config.yaml
router_score: "sigmoid"
balance_bias: false
norm: "rmsnorm"
parallel_block: false
init: "trunc"
max_steps: 6392
dataset: "wikipedia_en"
Below are experts of layer 7 (counted from 0) of a mixture-of-experts language model. Rows are named router (the router's row for the expert) and show model dimensions 0-191. Each number is 200 + 20 x the weight over its row's rms, rounded and kept within 0 to 999.
After each expert's rows: "gets" lists some tokens that make up at least twice as much of what it gets as of all text. This comes from a sample of Wikipedia text that the model never trained on. Tokens count by the router's weight.

# expert 22
router,224,215,186,201,183,211,208,215,218,213,196,211,179,183,210,199,227,260,166,201,237,179,181,193,225,193,208,217,189,198,197,198,159,206,211,161,175,191,147,222,210,208,201,175,220,222,188,203,203,220,196,204,220,210,205,188,174,199,209,234,197,184,220,239,229,174,189,197,200,214,193,201,201,195,229,243,223,230,209,193,180,223,201,191,222,192,170,169,206,237,179,212,188,215,214,231,224,198,184,220,172,230,209,199,197,178,201,193,177,203,160,232,169,209,190,208,194,156,191,215,240,174,216,191,217,204,179,209,201,223,215,207,215,191,191,168,217,192,217,215,168,176,214,188,203,157,216,200,206,202,212,216,170,195,171,212,201,224,198,175,204,207,218,232,178,203,189,217,223,231,184,233,190,204,264,209,232,197,198,200,198,198,167,189,222,206,203,188,201,191,220,186
gets: " The", " of", " \"", " Me", " the", "The"

# expert 17
router,210,243,229,201,185,196,211,227,217,187,213,226,150,165,166,196,177,184,240,205,217,157,206,184,215,198,193,220,180,204,199,209,197,210,226,212,201,180,153,219,202,224,143,223,192,188,182,163,233,227,165,199,202,208,197,224,184,236,240,230,162,217,201,216,215,207,175,167,170,194,188,206,211,213,224,217,201,224,222,177,195,246,202,197,212,191,174,204,205,214,209,218,179,185,191,201,239,150,205,222,195,202,206,202,183,191,207,192,190,205,183,240,205,201,198,182,203,176,219,204,193,188,189,226,197,188,191,217,182,210,243,183,195,217,225,187,212,187,232,205,213,180,210,216,215,169,208,208,195,200,201,195,191,191,168,218,190,207,211,211,212,180,212,202,201,195,172,219,205,174,212,231,194,191,174,210,200,175,175,212,189,201,230,179,169,192,167,225,191,185,204,226
gets: " |", " ", "0", "y", "d", " –"

# expert 3
router,219,229,186,218,193,219,196,224,173,202,188,219,186,190,190,215,209,219,182,218,238,162,221,178,199,183,175,191,162,202,203,216,198,178,224,195,176,174,179,193,185,218,212,200,197,188,191,180,206,223,235,188,230,181,217,199,159,221,205,231,194,207,227,197,206,173,178,183,186,213,194,198,192,159,198,203,184,224,197,213,202,191,199,202,225,235,211,193,198,229,214,203,181,198,235,221,213,182,219,175,218,248,179,171,208,189,201,234,208,230,176,191,241,212,194,236,209,173,189,248,234,228,196,209,245,234,148,218,214,188,244,227,193,199,200,230,192,176,201,218,169,217,200,201,188,216,197,186,212,235,212,207,209,181,207,183,197,186,227,217,209,209,210,204,195,201,229,225,232,176,202,197,190,219,191,212,228,196,176,224,191,212,186,209,218,223,190,224,229,182,213,176
gets: "\n", "==", " \"", "===", ".", "="

# expert 20
router,206,223,193,200,206,189,203,208,139,204,221,211,226,203,218,228,218,213,208,168,181,204,204,201,229,190,227,209,162,191,200,225,188,175,195,212,214,195,186,202,224,220,207,221,179,179,212,152,188,195,199,211,217,170,211,202,181,195,224,228,203,244,186,188,194,191,167,205,201,221,202,172,172,161,201,226,215,230,176,205,237,196,197,220,189,198,196,209,194,206,202,207,155,200,182,226,207,202,177,207,233,168,182,237,203,184,178,228,188,203,149,200,202,190,189,229,223,213,182,188,227,196,159,193,194,184,208,221,204,204,211,168,214,231,202,184,213,182,202,194,230,165,212,172,225,204,205,232,198,191,223,184,190,171,177,173,154,198,182,185,190,198,224,207,225,196,177,196,227,225,170,208,211,202,190,196,228,200,192,172,194,172,213,170,202,216,160,185,222,203,176,169
gets: " that", " which", " but", "it", " where", " It"

# expert 31
router,189,220,199,228,201,221,213,168,217,187,208,208,179,204,160,187,185,234,218,191,179,216,202,201,168,167,210,210,212,214,206,224,208,160,201,155,169,171,203,198,220,200,212,209,169,196,163,194,212,177,182,196,195,198,177,202,206,178,211,208,183,229,196,199,212,194,183,166,180,193,182,162,223,190,228,225,194,230,193,215,200,215,203,213,248,174,169,174,177,209,192,169,234,193,191,206,215,178,193,199,188,173,202,139,168,190,173,178,202,228,186,225,177,199,149,213,216,215,194,192,208,208,204,210,229,182,185,215,207,214,199,181,218,186,174,172,193,250,229,216,184,161,181,182,229,161,207,206,223,204,222,205,203,188,227,180,196,211,208,159,180,237,201,204,192,173,211,228,227,190,212,208,221,185,219,185,191,209,191,203,184,209,199,195,208,215,188,201,207,173,199,188
gets: ".", "th", ").", "ir", "ut", " World"

# expert 25
router,211,202,227,206,194,236,241,235,186,217,187,198,227,211,217,206,206,243,209,193,205,171,197,229,222,185,194,204,201,168,232,208,195,197,177,196,191,184,206,233,215,213,192,218,192,183,183,182,215,200,214,224,202,214,166,183,204,225,200,188,169,215,225,228,208,211,215,204,198,211,166,202,161,208,203,238,214,217,201,175,222,184,243,191,208,203,186,205,220,213,219,217,199,161,218,201,206,212,232,201,219,232,185,209,197,198,166,218,203,200,204,169,199,189,215,185,228,171,193,208,199,196,202,243,174,162,182,208,177,232,207,193,169,215,201,208,191,180,220,193,183,209,227,183,192,166,175,210,203,224,207,186,220,189,218,195,183,208,203,165,182,151,220,201,205,177,177,193,240,177,169,231,215,224,209,226,231,146,190,183,175,206,189,166,169,215,191,215,232,220,192,209
gets: ",", " an", "0", "9", "7", ":"

# expert 6
router,211,216,191,188,208,229,199,217,189,193,201,218,177,191,170,222,199,203,193,187,229,193,180,214,203,204,191,190,210,199,227,219,216,211,203,182,199,219,168,244,218,190,213,179,201,207,199,190,225,182,198,191,220,183,217,189,155,177,225,217,221,208,216,225,203,221,136,190,191,205,189,182,177,194,211,205,186,198,233,196,244,195,221,209,166,164,179,182,211,218,205,206,220,200,177,204,215,185,180,197,188,211,200,207,193,178,217,199,218,180,205,231,163,225,173,180,210,231,166,206,234,200,189,202,191,211,203,218,176,270,212,226,222,198,207,204,212,173,202,186,192,190,204,197,229,170,190,182,185,191,266,204,197,187,226,191,179,186,169,214,189,180,206,221,188,220,206,209,205,200,177,217,238,204,196,206,205,171,194,140,184,199,208,182,224,179,171,185,253,202,185,198
gets: " he", " He", "ly", " it", " who", " also"

# expert 4
router,242,231,172,193,207,230,203,208,224,191,180,205,205,215,163,207,183,224,184,196,168,212,201,218,196,188,183,228,192,166,196,209,206,191,201,204,229,189,187,203,195,211,169,224,211,198,160,196,163,195,247,195,200,188,197,164,183,219,214,211,142,204,181,234,209,170,168,154,188,180,170,219,196,221,221,185,202,225,200,177,205,179,200,200,215,183,191,177,231,177,239,184,207,190,215,175,219,181,201,195,176,212,182,218,192,170,150,236,200,167,207,197,183,208,208,208,191,163,213,216,212,180,190,199,203,201,196,207,198,205,194,225,189,240,210,158,209,217,223,180,200,174,176,175,219,209,216,174,198,177,210,185,184,182,207,204,198,224,216,197,172,208,174,253,223,190,225,215,208,234,201,216,180,202,181,215,215,188,235,206,194,187,213,185,207,208,170,203,204,170,209,200
gets: " S", " A", " W", " K", " L", " P"

# expert 9
router,203,236,224,258,201,213,201,188,211,169,216,218,180,184,205,168,188,189,173,156,231,203,191,201,174,156,203,215,177,186,200,205,211,213,215,199,210,171,177,204,206,200,203,215,195,185,201,228,186,209,197,201,181,194,200,205,202,187,226,185,213,186,202,187,210,186,200,185,205,205,174,221,211,222,190,201,199,213,222,169,211,220,214,200,222,193,214,169,226,203,151,208,185,157,203,215,225,183,229,180,212,213,163,192,191,164,216,202,158,186,172,212,182,242,199,185,200,179,191,171,179,207,184,239,205,207,199,209,196,209,206,194,188,173,173,205,206,211,211,148,179,192,208,191,188,217,176,175,272,182,204,205,174,182,194,159,187,205,209,200,244,229,213,220,178,182,199,203,183,198,180,204,202,219,199,210,213,189,222,218,171,221,197,171,158,173,230,197,208,182,212,215
gets: "ed", "e", "ing", "d", "le", "re"

# expert 14
router,217,160,197,220,228,195,204,204,201,208,195,212,160,173,205,225,224,200,222,176,219,213,190,174,196,186,181,211,156,189,217,203,165,206,195,255,208,206,169,193,205,227,184,242,159,229,200,201,222,213,192,220,174,188,164,218,180,202,206,202,223,214,194,216,206,187,183,201,171,174,205,201,211,204,202,220,184,205,213,191,188,185,259,214,222,217,177,197,223,199,208,194,164,219,211,184,216,166,179,204,182,224,201,206,208,176,212,208,194,248,161,212,158,194,201,197,218,177,197,244,223,197,190,216,229,234,183,224,163,216,197,217,214,189,199,170,201,208,207,184,218,195,165,184,168,220,195,221,203,193,177,176,196,211,227,164,182,213,223,177,208,165,233,224,184,196,203,219,221,191,196,197,211,194,218,210,213,171,206,226,185,229,211,192,173,194,195,213,211,189,218,189
gets: "-", " •", " sub", " Location", " Born", " by"

# expert 19
router,205,235,239,219,214,215,237,202,196,164,223,219,199,198,179,199,181,209,209,190,193,199,222,203,207,172,208,192,200,187,210,208,176,187,197,203,187,201,181,208,197,216,181,217,169,173,221,191,204,183,196,185,192,192,192,228,182,245,237,231,164,221,215,235,217,175,180,164,173,232,194,223,206,174,222,202,181,235,226,228,192,236,223,216,216,192,173,237,240,226,211,195,193,208,219,215,232,203,181,199,206,221,173,213,163,205,209,216,200,179,201,212,212,223,193,217,177,189,178,236,206,197,205,210,190,261,185,198,231,212,223,216,141,190,217,202,218,227,230,225,209,206,203,235,202,220,208,197,189,187,199,189,206,185,192,195,214,224,170,223,217,194,211,218,179,186,209,233,219,187,196,225,229,210,200,199,210,171,178,206,194,193,217,190,149,210,182,188,189,213,198,190
gets: ")", "C", "3", "S", "M", "2"

# expert 24
router,184,216,215,263,149,214,194,206,164,225,207,209,216,154,179,197,212,177,198,177,207,202,199,230,186,205,185,212,202,198,234,226,196,199,193,214,190,182,196,192,187,209,205,178,190,221,192,196,218,156,181,228,193,182,176,193,204,228,179,222,196,191,251,192,210,206,193,193,190,210,205,207,183,174,214,254,193,191,213,197,223,217,226,193,205,200,200,201,214,177,190,189,192,194,217,190,211,213,188,208,186,193,204,199,134,211,218,231,183,236,197,230,192,220,181,188,216,214,214,206,252,184,205,220,197,226,190,220,214,183,219,202,191,185,196,194,227,176,214,222,209,207,196,166,220,195,169,189,198,199,218,197,201,194,174,208,180,245,210,217,193,184,192,215,161,195,218,256,213,206,210,209,237,189,213,219,207,174,207,174,150,213,198,182,201,199,213,197,222,176,242,186
gets: "s", " first", " season", "ation", " years", " time"

# expert 10
router,218,207,208,236,187,202,208,202,157,197,211,240,184,205,183,196,209,195,208,215,180,156,185,215,197,194,184,183,179,150,213,196,172,171,222,213,182,170,186,193,227,229,172,209,190,168,175,181,207,228,202,213,225,182,203,219,180,232,231,215,188,227,191,213,206,205,176,186,169,177,190,204,198,207,222,197,195,202,248,152,206,162,228,181,200,212,177,211,182,202,200,182,215,230,198,202,227,221,204,191,178,183,183,201,174,171,199,186,216,202,142,202,183,222,204,187,184,192,194,224,195,211,205,227,170,199,192,217,227,225,210,225,180,231,194,200,224,169,207,200,215,191,174,178,213,210,211,205,225,203,210,178,197,182,219,212,194,226,181,189,181,187,204,221,183,193,186,184,205,146,203,225,205,204,229,165,244,201,224,200,177,175,221,184,204,219,165,215,197,199,223,227
gets: " ", " (", "–", "/", " [", "("